python train.py --n_experts=80 --router_score="softmax" --routed_scale=1.0 --balance_loss=0.0123 --balance_bias=false --groups_per_token=4 --init_std_router=0.00847 --vocab_size=4096 --norm="rmsnorm" --tie_word_embeddings=false --batch_tokens=131072 --max_seq_len=512 --train_tokens=790300000 --max_steps=6030
Below are experts of layer 4 (counted from 0) of a mixture-of-experts language model. Rows are named router (the router's row for the expert), gate (a neuron's input weights, with its number), up (a neuron's input weights, with its number), down (a neuron's output weights, with its number) and show model dimensions 0-255. Each number is 500 + 50 x the weight over its row's rms, rounded and kept within 0 to 999. Numbers have three digits each.
Before each expert's rows: a language model's description of what the expert responds to; "comes before" lists some tokens at least twice as common just after its tokens as in all text. This comes from a sample of Wikipedia text that the model never trained on. Tokens count by the router's weight.

# expert 46
Description: Numbers and counting words. Digits and number words in statistics, coordinates and tables, such as "For every 100 females", two, three, some, and years like 2016.
comes before: " |", "8", "%", "6", "7", "9"
router:541542456555554504462445527429509509492553498556478541469400497528486480415554527463470494565521553476509555492382575501475438501491512472490502515573595526440464461459473542491442437476504519478480435491556517472542474564533578470494520514492516431595451527537514588515527544538436555479403465554549488445492463521477472436425511434545587554453480486438422494474506594453430515464578439478406554580531468497461524480424471533491435568532408453576530461522468499398453523531574589445546479522453533485406417588386493464547554461560423581513531421505494406547525440556506580483458601583517497498612467462529518500446542545447573422494428521432426483446555554497454509393577515546511485498485497500437456526633461532468519503418488467477494541593578450476516575542455525
gate1:436432450500440504532452551500567490400516528517516511478469515535474377352545508524488488508505509492496438508415539515525538551572516519416524534549492556503473491470459539493406541468503465507507524481563486576553473442548568522526462471478416527441452608419593457454468535557466475486469537510531400535446489515445436437529429519429427464556581528514403448538517479638543501458458431486395518573468604498511526445609531437439405503453531468484514494558487482475483568441492566439576623482582447576537524570522565487633468507430462402530465463463513475484489553513465518431395483528565436515414472443458494514440504574433496455561452488487498506503435473509525441522589425541460525503511469447480500490548540431600459461517459534454519517558530508518558440525583462
up1:557468405496491517428433457495517502459543539507377553540478575509547488601554365432472580470532517543465490513436452555494520467438489481589538502504460537512487449525514509535543537460529570470534463467551508525508544496413527610452585507524518514514508548424499504549569523523400541546437513507504389510520471507535485369371470574607439493497461466634427520462545464520518528484572474470517513529444438544442503537516473501505507457455502502505490398429435472622472472523445523616464595532614510458431499481481544483505389403425461565540567409512508476473545547458482458542477512504525552537463543461485509453483373501485561480490420461483467576552535529431507587484524565481485477455496456511503425505564511525582528413547540407473549500582466593541510463506512491
down1:448504406466506555506523446511560548493511594551553471498549576360596439548520487460432601553580486443532562558486478494499557483544514485426519527474429579456581487440486522495395599501475545528474421557451489455481488504473552603492522464575540500526539505517541503526435553479443620500448445455487427472547482585544549488442513513583453416468485494499520402557562490578511497439481532493521490451512448491521417519504537456523511404459398484479464587583558461480500462448540453513545547438505457494589516493567439409549587469402371522572516598532525596493373485447468527421485491485537510492505478474577525522505493528460536496411505469462452464442423430546504504489460459538491465433489460506471457570524505506510510457468456510483509453444506367606425522528481563
gate2:532522450475502431500470474464453517495457442560607517523431555495528517435520502412489375461447439431556599537475488560502487454478560478462504526547511528460513544484456551468540469565482469410490456482515505494406448472421494512525489459560472488481492516474490549545647557515482441473497478555493599539421428442509490431515445549525540484495359490478489504547443515566488443509471457455508563556397499509455461541534469522559487532463490476526555585426486581467445511439416517504486490531451448495544458486585459503538460537517436544533480508565485505542537424533534532582530505483603619542468424464520516452411570647409525441539509438479500475543548476584606497408524435486488520465419603527484473461470542579532479404464581475410480371565522601480577511518519481
up2:490517551537434571483519470455503570448486602507488468497504525447493544524508480449518464447455406420465558520524497517456453473475512517515515392507582495489523508548503564483552550515562532462475510533535519530443508519551519546536549564479528501448596543605437552397546413379458453520544498495491459504486415450512547533438449534510476525503527478539518507523539484512540470540584599447478513491442575449453486547444478538402461446441543503542506473460511485495435596545604375527462456415523441469565543526557511504499470589578581455470476568466421426473464551458396546577431571587465481452448503447506505419427395484547418565541518528502645540466558406493499515497520569526497561463494414437403580488480530542477549470532489490504470585481484636587487581484525548
down2:503480532534595532460505459477519572496447509399522575448471548534503472550481519532538501484469526490431429476524570480459521558526477476558420540538572509503455467454490515452451434518489485529439566482549459467548606569567494533475527600481519549478528533503574423525446485457522562562544519490514501511450464504372493546647486537576491562600539449534521573515442509474514428560456414384461513549457507430535496543465557396542581516604502459419505648477493489437448512520508412491462549442460418480499492548498500471509522441497494476516613520391513499509570567460509442550404535585541492546534459445553421489451450581521544515451504531538446589417443472417526513514418595448550519539476469569571520536609528488480418447503448438475545530501533552453459482450476572
gate3:460566485476385485499493489474430513479393514578402493511459511511547523525406497448533513441524492396514608417529508528474491456518440447492530476603514575443486589576493493532431570506546424382543497530554428543498530440489475495563424555463470491514439468493448580500475497447431460549568460591441503427532507468479486613427513477401534495539531562526581448470631475511442465448514494525449531502478560496407517454516415457565462511523493497465572465528544484510500482529441468456596530494576514598482511358578592454407524491546423517455439393502497445553578584521514452491442439515499538502509570489494473485478497410459521497605474493402500541606419513477571444555484527550454536553514521604484548419498517490520479457447520495534473512469493460466547490500539526
up3:485496504618500443464500452525488461566495519508463465452444471507601489554536536530502584486443488524535479534556546425464532373431529506602466479524545475493489479458477538576505477514459417507484491511398520453426530485475462556521505508563576474609431499446537494430466443505542532479516520335485472541544554554505402379540473518547469460506424488522499456493386489586556518446538540405518487625472562478517493416456472376441471502468549515477460512512454554478476392497548593530428468560567464483448578508506473547615512482599451393453461492454491464454540453476554445500595505493512520504512438517501519530515437571441471480490569474636483565457510548608403568577470509450503463391467494465462546511483497511508527492523587466566492519517498485573476519434531536
down3:471418517421502439519488523420502541476449506528383514550548464438504537491552507492530547489521437514463545514462499462559570527460541490520498540448464420486518491489482521532465517518385425510371536497487552485457458522430476488555525423597572566518509484447503514446508495483536540518413514463546508394446509474494587592470538504438447487574479472563471534416555473464374497526541449450499446480419594431549486446490483460560608460494484544669512463342475580527540614557499508455499533523442465467538531553500515488505483428503535547517539435461488454539495437598493467529526553540512582489486538436447500412497583488450523543423476440534563432419666495473540553554517466497512484568494580510542557479549523457476487521529523463483540484574540552441444618491573526
gate4:481591540526458525522428494496470465477510571438433462538479519603429486551484521457379525530570465433435537557509479484406386505522528445450538595507507455529581533435559533492525449540541496496538501615477531540577495540488547520497455455557507562449589464519444516537511465547485543383550536473475552564449490523484546495503624638476547532477543503512427463541406450533509556381523482450482440562449562533546495517372513568538568479535441457535437412500437553442503548455459493468448511504499490402522413512527506382454486577485512562482513588454499489495457526546477556470448527480552549531513504560439461514462544445480511468626517428413400510501468550505492484497526513491554496494532378484549544550557456485537438500471421459484500518632501546539519584510575550
up4:405471512466474564545442499492542474563524459480517473517518525533547564458449486513548394440473519434505448517561448519514515443553395467398493454485563564548548452488474507427506418468467520422512423535581540549560531484573549499508478445548588487455451517470537550547425507520499578500508521507537521566557469602411443479437522456520598513577487487479524503483432489550449479515520478544509482455579559426460578578473506463502545505501475490539467410493450537474447555433456416551446519480533505570506458347492444393421429430497452504557612451533506391442559547501508542471421503672596525540422486462378508604495472470512534476532528461509520499568576515435485537523496438495508447478549446540412514430505489548511533458490509536516565540570461526490460461402565447
down4:526485520507476624469501498580453455522573510507524585486517528569598563462528465480483462489479455438407409613588420596525554585549452585528514580474519519513390530576523379456482594435488438509534488471503457543562457438540555490469522391511469511569422495473530415455497581518442561410623493525449469544542444496541527522518504511460512516592448534491452501475488548575558506502451490525491523499472429488581558342550622458556513516455497424436452499495487451562548466525537482501569557482474453500519502468500477575563526502556475544525541481449536561471552508489460474466546444512561531540470513478472512445528432496509473448579543541539449524438451515458465528474443534448561484379475540512480446498442607487590484601521472480510477498487570439514466576591438444
gate5:450479461534498531506538425551496513465501489499547365512489458491512523422534436421460473536446497587535465595495534570616419483444466544580634579494520469470511546549502440477515575515537591558441471587494496499544541425480577475528506504563518617418495531519480535507482564508392497472521429466431426473497518463436456481503483482553367535486473526452421530429462496414560496491538537434483501477541500541500521444538507479463491583519495627595479531536500428553446553551478508525469466485448548546578448461441406521443528449486471547560555567491491389542489522500503424519510519502526496458570558451508521547603460597449458425525573504495500377430441591546536476459571478460522501515458464530505488511415495515456495491543542560475513475477498439521504471601511669
up5:459410624557582456497483616541501550462494482551533497428394447524451563481512533572456522473585489467454471548439365476472524537430468513533472497550508492437537529527429536565440457571535452524453608483456484534512559517428517494488495497547441387427501480533543487482497597521430519506491561414453417440521555527459627483444503514481552571425496510564515502540542407486413445510534567492512511588455487424459397530547400462509486468499525458486543382589521412513489488445424456554595431504525420576539470529514517473507478477394411496506505472569508489557506513569425515552453479483471579518469455486492480421499519527446449548446545483533504485539562469507483541425492511559529500435559477472456483564465597534557431565510525443454486586466406496442459552493491564
down5:572518580497425475563463482550524459534552435462618512528593395543457479484537575583467598528530506451406549499485443459508541467476476491531478476475527457612552501465353454466461449433474523473518475499463478475565456587493531499506480492522514482523551489505439486476577625525469488446509548491576427517459484430511528479549529479489532584419401458460550496523515459519533451476544347513439511438519401511509487465484417430470564436449424463533468435572444491460480487596521548469486422536566486452567457605498454493477462536405478488475488457429426514427462375531457473461504483458483472512580561556496503492468475575512518455486470525509552529478503497530527503407409528504409446488597557459423463455529493526518369545464417488497433552604469466459550476543526440
gate6:472419454463472474524461550531523520520463541516504349591415599497563522503450484480450532480486445449495453518507427500532536567554479392564535526514533498497563458624374507559575500570490465426529546450462454438525536530515498441535427476535457445412456513392520549579478534557484502570539473506504501397488464560456413524428463581426518605513526522516595454499515510512558471543486575586496559520494528528405481475440559423417497494527479433524545516496513518512406553559507449564474585489480429512461433459486471504525583448553496477435493468630565533435456509524521528484541527522476572561500497448509490460434526481517614481509381425411331521484524567482478464467495552475483440517538458513455487507548455493504477505462482548543522556422571429426476472517550484
up6:485444537542559480515518632508547529480458459531447603468502483576410504488516412599516540604539607531470535541547524509573518544492411476546527456535534442542472452505573450460513512421473562551492440462473536555581568580390488534414548478465600504458465491537519434498493484453567467517540532485514501546526501428513431454421510384534555476467501493488554505582504454527475515520483526469409502525612468545426397498484529499501456546514485508433493532443508536420440583479517528469468591501425484460487438439518532404546466439415587495430489476487585452422448519499464448477535525485475643487487567425488506536434496475467573492454546469482491548457515485427533524437523515471447531463455390572517491471507547540503456528441512504514577514512519470603643623439534436
down6:556558439467423498478473453442467562551507537402566543487479480447441524498563475526536502520601545537460461568463416496484492502387503480576463554526475543537422510451383538438501531557391518476508525557595572480505524526512478424499515450507501485491500537530586456494518496600543544419468566466480456493353487520542384449422530506542465494501518565447440552544496601425430550522455443474498470481494445560472465394412444499483526508486478408475588520472520473470522506602517535586488566503480491468503464405561447476484571454480448503501515521395480416523448482530506487556502500433501557546490497353524510529480498500518547479432472510540487563473437526458558537447479482480505382479481404589460558555447591515516497547513418484454641496534532629486530507549565526
gate7:471424462490561481365469549384427452431474624533427493478541553546504531455453489556420525555547532530512545476400508511496479489452441505523514476506535494473491420563363537561427422490539574481565514479505519479524565441460441467412455429514497508449414495515504552494632501464497469516518513480496530443551474506521541536469450523421426533497530532511533554507562502553502506444563528541525521470516406518477465490490475544506530537545480484575562424440469568463493530441555549419591539515528393571445490521442459471498472474558606532541518407526550530553499436555452361406433550514531423476511485474483573382465415488470545571452485498504480492474505500578479488484482428426457460434420581471494503540473492543494392500488566442428530560564401532485608492564508540
up7:479505473590491452560528441519525477531516480498469455481493452563539443533434459529547473510488474452531559484562458570513571423542412600525460500554559487437434473450546504472441431477539585466437501550428541506524471588457520590439475464568530607440552544510501595365536450481562429466462378461514516529541492603454475484392501461521522507498479497450490476417576494508587429540517484437511534525492544467454411468523586446411562586560515497500492468533551521558501466493549546426522531412549562526497433399498436467606521480603553499442514428526489494478552436503494431505484502467445442441558488527515443484538471549496450564562556470430525503451501462477385528471401463547532564471436532546498553451570564452533541464565485547581587542506477551568602497529445437
down7:471544525538539500471518507488559454544497483476409439430499472456471479507404518483429524418542422524582496468535558424483499571428447462429426520521365574461513531484486553561468444421484506432568647467540514414426561519473452519533483478536566416514523497475551591405453556574485475433525504491518414468505474460502489479450484493430516517455461592464513386512493522433519480514568453481484505591466548410452595404489581514488431517484468514430494537535583463366457481482457434475488542494425547499516447442474450476490548474537454513530513521461467560444533564508445453503418556419434527462483525475462376517501494516555446468433489480551523543540499440429477604491478417568488508553438531535548468633513481524598518481539466498489499455598467543478520406456582544
gate8:444558493521453446484528526539481493562426434455577325478423477508385509457553455501617521502466459457514442425527428481471506545534414472558471517544511490433513540528554465433535484412517500420569436580525563478504500491558466375491475455502416521537527522469519478434584450503502508452469466535556457434407423538409459525472473527549458465398482463481535478490525531477415484402545507500525429583502574486555420534517491554510455590518479534559510609536494677496491531518386472429473501524498513484509543457458499603527525525497523453527402548451423516561508559512558508446564480585523475521512543458495573452467469511526473399512406549446502498538540542521506505558452499483489457534528467432504570375430525499511584441398458514546559526436505469492509477493468535
up8:509502547484479478485463559490424433470462469598478454533499384416471506580607513468602559483434380393461493516531453451548512518515517599518463473519525484614503572424627495477564470591476451404433439530451455539501531470488518433587480498527487503549485442458531409525557475540470515420533529535590454460447531483511518444476524493572435550534447515541474532543494536557523596550447509563484491453537547466514539463428555462496493399546521409490540514475544524554545459511492532524509572530466524480514606563483555465504541621475557549450531495606547539541535408551556440482441479497521403521601534506526470485465541458490519405447505471424527464574445514427439502561435552478540485498510419416537506437480503375542536459494565520511536549589558535441466523563499504
down8:421543487502456534452433512472486579519494502396429511498478544454483566480493446534521521532596454460515480470512402488419579433517525469499437574566595497442590524528435492459564465507452550481563476468542550458432468502604517542528499583511486490548507552525534496404447413516435476487500511515457551523603476564458419483546491457527479523468511634434472453476570451557606578467529586496500556485555435428518473504519558562507453473547513403487550585518458526468465550456547511507571591481508502522458396455466489552572471471557483434513523464498462513485483454483602522577574456458558547492526558505505498501489416553456521399499439624519479479462458488537387497431529468436508558503544417509538529475511557484504495527545515630503563588512484427495401571452357458
gate9:440472446484475512489499417496557477542607514444473546419484524462527440409527545416432523473469538528454509488596527475452480557528420399496538525481551473523493442500490509504450522482481505498530465447486487493526473403560568453488545534453602573587488589391540491532544434538478474529473449525499465467551458500548565453464580515470451527481454485380529502524481519532566508503510563466398498454515479473604577510486437532525494520457499451505476536579507441496480534462555579440444410482559604475458510536512534576446453543481583412557493495512471372497509662479535502576450454556581444468619415447525438504521516557511459509468539523504553534496474501533479489505473416512589456573579455466456618446563448525547579420366478524435471499557570509555470473547426520
up9:501482467419523486436483461508536560475578481534544348441497544434562513520535515561476498541515557458386586485586549487527509542522553521469526511570455521481517406509507535451467466510494570522462474493498469517489409471499459479521476558441583379426538502530538515458431484479559484545486460450577475529542573395491547525478489532397588512394368441475497535445521562505468517491626484571388486640448513471525510521558463494563544454492617454471570460528579457545471553504474461546564488545481448523431465508494494525411501598592436438401518497595518475464553556496515532520494447491484564599491478562582505457473466585552557469481434531465479486525516530536517392397483457508461555480429546451507487550548537498429498466463508428427520504542535463454558520425469493
down9:538456506453527435486548469496458544534498553480547562578486511595518560438549579445437580494482353526521502504473480585476448389434481475494474503503439496458476504535587489521534402450507483516517594578523520474501495528563447455520473513504481555563530460485412454541517522450514566484540555449537455391459542521475514507576530527509511546530569542523472586497428473486543467691435583567557541487538601519477514458509479537539591628534453505522564537547487455517490520480475446494450455448471487531546417534497495577481585521486485495479498383542530489510480514481467552514496509452391523516443496524416528459513453513484593428491649433379487408507491497506573563556490506468460416489465478539418439549502545478526621507515385439496531559432466538524586482466470506
gate10:501523471421465539396518477470461536523470461533523521562427517449451520461542599559562422539542553583514530508495380469450428528401471534492507500527580461515507437569486494471435489547573534537510505396542541450507489508463417555435397425512524507437478513467457458500463517467553494492469423550520470572489516514486471429596459570411530485395513559442555500561470466505492360450531413498504515555445518521459506437588487513574520509472459556460416556482386447414562634562548534467506542388494503483445445429431569458465384590486563434409489503550557527481548545474518482514437504500501573511574438492509502503531564461500469576453432503469544514510507510535455545519483449532505484569541418544471589538567554492410590489459535488438448434443532499507566539518507551
up10:466594558589497558569561483492422524553467552498459551516506491567439556543499504485475442502558489511459456463568499523503450464496452543429606516575475430470527462506558586505545403489541479485509545515491518518523502560464572480558363570539529508472459488514477482559513495505487491511477544518459496530536493494487529458394466503469518475578557414458574531433510450483394490517619385578539441549394557566594525440485544572429515497496456453496541523525459489430484480597439457585562428463639540422429498386451514434585481479491512513510571494529519507587556569427505532457496438516452507527410470466468515516509556512521580562507573506505502408547398545534545472373521493474450517499537490555499523503528490441386481566529471432536513589526513400474539540509449578
down10:558591466510492598459520453652481582499519466427490439462502507524646410601423523459518507549535514452560501526515568547532496457518499487558469552515455495517495472562535448486543449563534426459508438435451581560462418416491529525580499488521535534421453444391420534477497578517481487518430435483467485483548516456498472386472532495442611490546459538482559448506457513537428552490472423560451502521524487457476526537502509376569500428437460493530494524505560543526476412577562484566540534539507451476490547451607428554473521481438451469560428529457514616490449494442477477467435476631418530543454504553486442499525464549547413477563492488484479506602564542448486472511561497464513467484444542541496358510528489498535490420497519460492501395528470523544568540444413533
gate11:614550541483549401497407482499524504536501550433463439530453531569525475526587491513479467409525564477501582456530500492406619437560573424595483460535527519531575436483583496520466439531523484514399492536449554469430599494500569390472579585505459580518501462475482543508471600555543579494527455503569452478546532520472537487427544509511554567521618475524484425498548526431414503544428507570437535574548535539379603481487449450515548440541571498519398469482457569480508479458489452530487519535496483545519476537483573546488562514454522450499508450463527436423437503495444486476409586464469457600476540513537441458485441477533439371474463477487417533470487528476469466542477462510451505526576508494491448492526514558565534533478499464409522486369523492556568505569594513
up11:418508544449524524480538494440610454474413485539480474538510472426402440630524464411483505430448573529540533470543622554445566501507513584435503460377474438469578444550501511526475565517546475479541544490582437452608548538371532470489552498389547438494573509485420523444617473527497501521461529577550527487507442460458524506553558554540459513515453518440581531536474478405420482520464561481502551475536484526469500532474537557480548532523494508447430466504567585440500432546549534547463492544485562542522607596511546500402444509531527402500380582567518455422512463428449535497515479470516492497435495484449610577573587510456571518476482510537550466455572499492483502492453446488607530505557521492466536535462468556504504465451471520456454496527435507521469513613516532
down11:558418507503608602486525521470443471449492494590470626444439494512472523565568465566464526466427561383459514562413401546513540524566492458409558510536559489553496576523585559531554428500467520510514564544554498499421469527502531505526550557551486484543447443477502504451571431595583490490504450516578494505566433517528449505438519485488504534481533495452532482488494460621457502480465474505549568570482483483544475613568532521530556444493451598511502556568476481474521458527463502470472492530498515545554447519447495514556565508561566546484455512455541603508495472591577398554510427541483395547498501406513464459554470485581458484490486545519432446522532514420435471451414551523450461588429427556485475402466396394400543531447553500483557482497484469381484445462481482
gate12:594450454504532578563517487554493441427456549518565525517512485500497511476544549432432500407513434558509444605587572494475534512568562473513498487418508577542571486433518530519490601543440487458572525450502554594470554547428473483528578563415498490527541544495549468522515507520430570453581461462557502535488568502446458620480560592482470481474467502504494553475539510542509535548451562544415476465569569433585446481520480525443438525553507533571516463533452554492475495508407554419496499567510527558466486471467553498490537415510512549508578526498476507529494504532505565481414500484526443511503510441424541513533476461383432457511460559538504499557538474465354565347473468476439511462438422365495565501581345524462491519475364446570465506491464544527529548504535486
up12:529521605435586465503478530428497584516519498505424509551476586497437484574498573473523534553555498450597455442470525526578533547440544581383461561515505526519516483464496404498482450590472483536490483513444392525454393515488449495582430383437518545453542559490448473516453402421538485564422480516489497475430514488469497580567506455452532380515515482554406511429541523519429485473449538458516536437534556511508511401479420512534566488517632562571549640421493541439451486568507437520468520506482578566551515535507564496464533503443555551481432498542469540451541511461514422459499499478541510445495500514578463575472543566530396405587643481518426479535489520564553465549436483483518403451500514525517468543565502539518537507475497510484461466462554554460489458544501555
down12:488574514543475431559539519564454609472451506481591480489462513499486501483460438492466525460506554440474567498626505572426545508376488542530504516502460484509401416477472461544471502527530466414405453488488472430538488493538502473507391513540602469527482573523519406441633541543506482575492507525520548489530489501439567404413532471437506447504557643480472506566560455459475534483512501488492431567581530469522525484449492433555608446530444493579467495513504544518528553514439537473601468489459594452433519422488468500435483447504512566540525516556551588565479452572499513443495520538440584468482498514467480600477475534470462452484535463495500516534442413502509534477510395400476526476555502534524513486511522498664554370533561563512501499516445413575405545448500430
gate13:598547472485427455477561436413528554513575457537586456451563510479418487551458435509484628577588476511599486523538571479524534450408491561542452451443514516382562547576455410501574405528559537523388425524500479566504540557576482453481426502515453461514447449552414526492501596484488503470550554567491457587430503578556538517561485612464574416450483440455507509454505547532546587511465558497522508513465494468435475555488515550468538530528412508574521581453577478516402549490452436482589502581475487448503524496525443576475400510433519514556497511498455526505514555511553474542449525513411481603449446473439543489582515537479453486455481493541501455537526438480509479481486554555487501378471523525572495450511477463425550444554526500440415542533506487494553562507548420
up13:555525521484504431469490422427484516507476504419573435505521512543579418556504488473559452504564494447436508529513519534467501439568485502473434451436499523533570466468526515460567507629461592412517408503426549433531476437527553514544484446516515601532499548516536482504591576519422493453460495468536448484433414451493553574504460478558406558472445486489528400534467532405561631461498563448560479402464554503454547451510438505501475534533511474460476473541592567479454589463488464546502513533518426602590414585574433588450527478447493493498380576474486473503484615484533523527451514522495505514521486472459526453484417528475433412457489461510469518481481420553514553550530466544548510492502392442520525433574547523513564531506419518365493549490531637489497563459545514
down13:465470523495574521492597440443572558472514474428430422536440537503503628585471414428484567504515497585506491448352506446446511504474482595523402488583485491432525539558465542557483399562496485506468429452492506488507525520498507493455454504458474557508552535568528473465497407463517521501523506431496481510502467495498485562535491570510506453515505420456535475500597505511513553546430501520509472529488478435449547451505406507543521570481460496429452550444550539501479541590494394540525404544506587494453344492470487525518528435557478539528491479471442568476507558401568416508439466563465513461610556439385609506510531437543512500411546418525502502508387485426511548577525612451540553527525539438520506472515490515380527492523493550549457497569463466537566613543524488
gate14:561491604549543480533452503505521496453498588531477481523439397503580555455554501498520536562481551466469477485471495571483413492459551476520570548435429463604572471411481507491600436520428495593580536583404502521481433617570560415520525530508486522605447456471455577486485593463524545464445483642371541542504512567562547540523544505417542448489504459409472482552512518564485503457485546472546513538461499464416519498566426552536420459406482480469485427517552551480601501482574519473451491482552463470424458444541480489485415501493517550545602442518508518539514494575503534528428469576482497516492482455495513532498536476547484508451444545451530463467446527465464496540541474576477612551475503420543530497512453491576553594503582558506561549518407447527428472555610449
up14:512495534435527444491517480454566462470409451479499481508477518525558468419471546407486477428562520492493589526560563492544532448438462487524551482485518466499410513482454479562482545426497478515541496469459495465494505444381506451458546454542439499556547616552582522506520387433529536517397490420509453548520460545595491533587458520536483465424374498593510533531480542539523460492493475527577467445471492504465551603499502487503475491561479474544417517487464459405474556404440514521531567583544523445520476579559477431559469510576439525404583473537536519433428436489493493469446506359591501531491493548572570453559454483459532393530480488467536518469383468522434504443503478507543469458492516473503539509522583423492504589540517565462488577421503643390555467433583528
down14:518538587449503509557426488428472509475533558517529477503541478483488526567424422455471549459609432448476517424495561563495521556517499494484559484495516597522499568521549493468494476537440478500523582455429544447424438537509566563500442611504473495504592440458488494518520424436530449543514514450437481607561480494412521497520449432462484515500480533565440559626449481578478439483459556457468512455425472543551553501521532533440542497606621544451487489421509549405508554414490484582479506581519429528546507555483436537486580461514481493497500396620511500497507550655468533518523538537540503536505485518509545412531525505420514510514486516483530499469444463561530485372505470457550453504494530418506507548474511532471397568591394529477535445547517459494534370613610509
gate15:485535590466543458479480468525533539433541539540474493526515490564545513531486547497483487596499505517514529577501454536472478532564550598363512471483607510355539540486485486521440521469565529488529634522551521589602495501563409464549509550496485621541541601545509570470535464487465576507547494449513477490513515568497559456517527504560370486441513491508525515468389503461482453524605533350562519537488377520535497524506459552397482426428547501526475533523537458576489507530470423475369516502516565533491541527546542512446476492449419487474559469407477454496487520483527498545433520518604502483544490427562539510420424438462431575522451479464505509506423538437555498557484621524476559559430559537560477512519464513447449582453536499570484466517516538467530610470526451
up15:571449560471479528498574455395560545513614519539524491499570551478513541488541470467410644556570514528512492482560512456484651558568544583599515613460457456508495459408492511515486407508483506498509538435443620513499588511442552620416489364490541469510526461528500499460477456474512512512413485461465490509438543359530533514483474476522521564604448519502454581442530507518458575573436506525485516555413477489498539512520523549518477499510498487515546513575366469539549455541504464469489546454427518540470616438507594461522409477354502534493560502587496430472515516540475495512472402471494494534534466492539528501426509525517610436473478510508522498448506427532509590455469524442450498518511505439452498426524429488471508491450496466532491563436553547414452462522487499
down15:457540512530489566492533471511482482442535523556494452448460429470433525511569499447462523453529562490525452546498552472516504514502551459541656513524521441503499485482492512497496500514456544637470543479460477451547472442494505443529563530473627510466498494517599550456344454545529430457415509563497480570506509542526458527464477423549455525592449590451513604506475523417520508573497509515515455546480474473470498461595530459535502566421581465590476536534456569552514512651525402437468469539402503515575533525487482508569443517506454522435587478567451552463495424469445501495517487481433512588549370497449484521446502519508467550565449545459468449537450520555558465522492608599519536514554523595518559482376536480569431542442567534490543434477513574627529559511479452
gate16:527396471524500489490498499444454450523415410465527564527486533548440576439464568538480496553399469471456487499391578515493544511507485467497558450447492527407502470533496493569449465541505476491555489522520506482492459499553409469445447521532530474518524431568509430527497559455543504355502407598395503523397573523396480453518447452524509475481521456559454588513519518501516486526492490486520460508531532495468673498541504446491453453497462553493592615397489628515599566483563488501522422571470540549570486514414511515492547576444425527503527510512385516538562512576431482337518559407513414530513464475505421534445530561456485497555570509522486510482451519466522558509501479576592472513615469458484508485505568538477423491505474510510588554451440499440514485512510543
up16:505411510606463575477540529582576427513531622415545496457461518557460436544520502517501475441489410573420516566511546506567406361525564569505503537557488493585441498488411579611453474544518510539482418551515516588566493560568548521497524506388505542480559433468461597470431493538549352461616550504451494537539543451497541518526526462541552501555555515607506472460498497400430507505451532495488493483476524412478535500506529503510383530482516554468474518528502524570589487472524497531556525590494613505485562491531530548524453539492537450514438463473552478506519460433490474507535432493498512439478445561561487583459554465501414531472531594455506511571517456590485479531510491565550488568544568535521520484436545462464524458602435518558428541512530443564581556542494496
down16:431566490486559433472470446530465554568481478480573451521449448535564570524502516430403484472580487455498477503456589514505547349473445475468592544531440577575551383484526487527425430516456399406540470567586510477466531478488510502535507553471447485473465504453530556427495470557458589532493523583514444549496611489504493556556530579521487441481415486447562406458508584432499452618524466522589492478501435514540485497466531427521577444506473536521468498620482461432450462509558447544488444495512582500528548540477506517530480539465515525448608558570531565447413511568565546474432552558499562503583546484478523445547496565602546506626400456582515573444501536497485491539472422508439469487452493437536505449514515470529565506472496509433517581455432441505444512478479543
gate17:528564389543565573500509503547526477453506549505542639473503485529519491517399426413491520492558438457469529416473460458523498526456464482529544618515522513455515547560572484528440469557455503483485440480414441431564500555517404411539602516476542425485513492490588443450469549453519482448475463538437417606548455490516463563549479508540617520515474446474557599493459417564504578489515496389496506461441460444470541430538583480558423540496457464555495476466525564500569495532549521515501514546393587488535536525485556554583490526453443508596480523487402491619512503507471446491551423585615520480546482519552540499515598488486463469424516511553528511429537475512582523506581545419518520539572512443580482488464442593465533537481459477519512520436569572507575453544470563
up17:539504483517436530386560498588504512527502567521548516520567431542401511429467498462581566533556505402471504577506495476438496570426438525413487559515534528460492545541485528535494404555477521424323497490435476526498521481614574421423464571510548490504476387516415546553546504568401536514445461549463503457464483483460554421545421528453566592453594565414503496522575580488418570448499510529465456534421459470522529473517446491508434435472497449539543592496488546487538438505481432456492441601523522508451441611491494490580495473529445527545553417530452498560494513481462492476493538544548528501540460507534463509512593613555431568474535466492469529436489516442568420492556565500531555571490513563542538401519485525506510560508505439531486541563431433457554493494506569
down17:381446527456487587598424460490460505510522490489458479455542543514429456470520544520501471485468467534480512441616455492535575485554478414532527502527437459518478523449428514531543442539446546557592560516519470545470467521456523588472500444572493525565488531485572482474471477556565514517563485396548568558553522481464515517407575406424405499532540520516511402465516461534658486540528555415490494497521457513480415537488485396498576426460506534463418573527460447543506502477499500475569506434507424572503496438554553489463464461435570393432554447392558566455489498530488534518442485464435499490537530537415489432495438414518556513547408428581581555539397511543476514564430474479581526495413526459502496534516485484487518473563453552414472416424437558485467532419546449
gate18:520574422531492550485430449464553530458494520463478432539500541604440483458573509534457539455571536497457537510524538483483486537550528460495482405561480482495556425520444477475448453460540538547484482496442494477499560507564531471485487500430532584539453536471527443530426488533462507494494523548392442445404518454466481497486428460440500462443543524487443414466480553578410522520553483433481473519369506585534617536489469401510549488495543539452371506412451503428416483512615426474443407466511463524501581580477522486440465481632463481439466466479505414470491449555451581479475458655474529528541531454518498444518494525474559571456366524421546513422514569498560404422475461490483506518485518539463527472478511387511443484508469396561471493458589463476454467564411491
up18:427496623474513450512526521509480540465613478429497483402551471440494494493502462490412535459424463444529568491448527497515407522565533510478611461581355484482548471513519491452473440446520590553512550479536510515565578434473528504500487556522500514501431452504461443520433608494477447467476497430521484540442463520529437551456432460522503493487396543502538479541382434515535583484448553563520544551524464416427452507525554354461518448541388569518454475519526440536508543441554484506490509481548576446569381514543609554504517535500616500537543439539473555458502454462580481513444488521524472456561453556488587526489509558531465464495560447573490627540585513441536511479463471469535519599525416451609450469552556489458544540468528478526534554519509558549476432467497568
down18:540540467508475482553558496551451393504477397643467440555549481492437506514562497534534481479484520502458530567470553521513510590477492528408516529572417506477544539455523511482482502517497519527498595484413449512570516590472508384459487547382527467473520490473551494598611508495490545595565519500592458521481521494484501549441373540489508458487440579461488466584430373508577511539489483501516561540485549509515494524452471490511510468509566496615555443469572463518594522514552557432447538545463392487473553501504422490457433483479507576509518602507521485519552549437473456493478528592433566555544602530558558502473472552519449485544503490463583502498546417455470517546428493553513570483524502436581452433520513422539511396478471491556421525413413550411588421570477483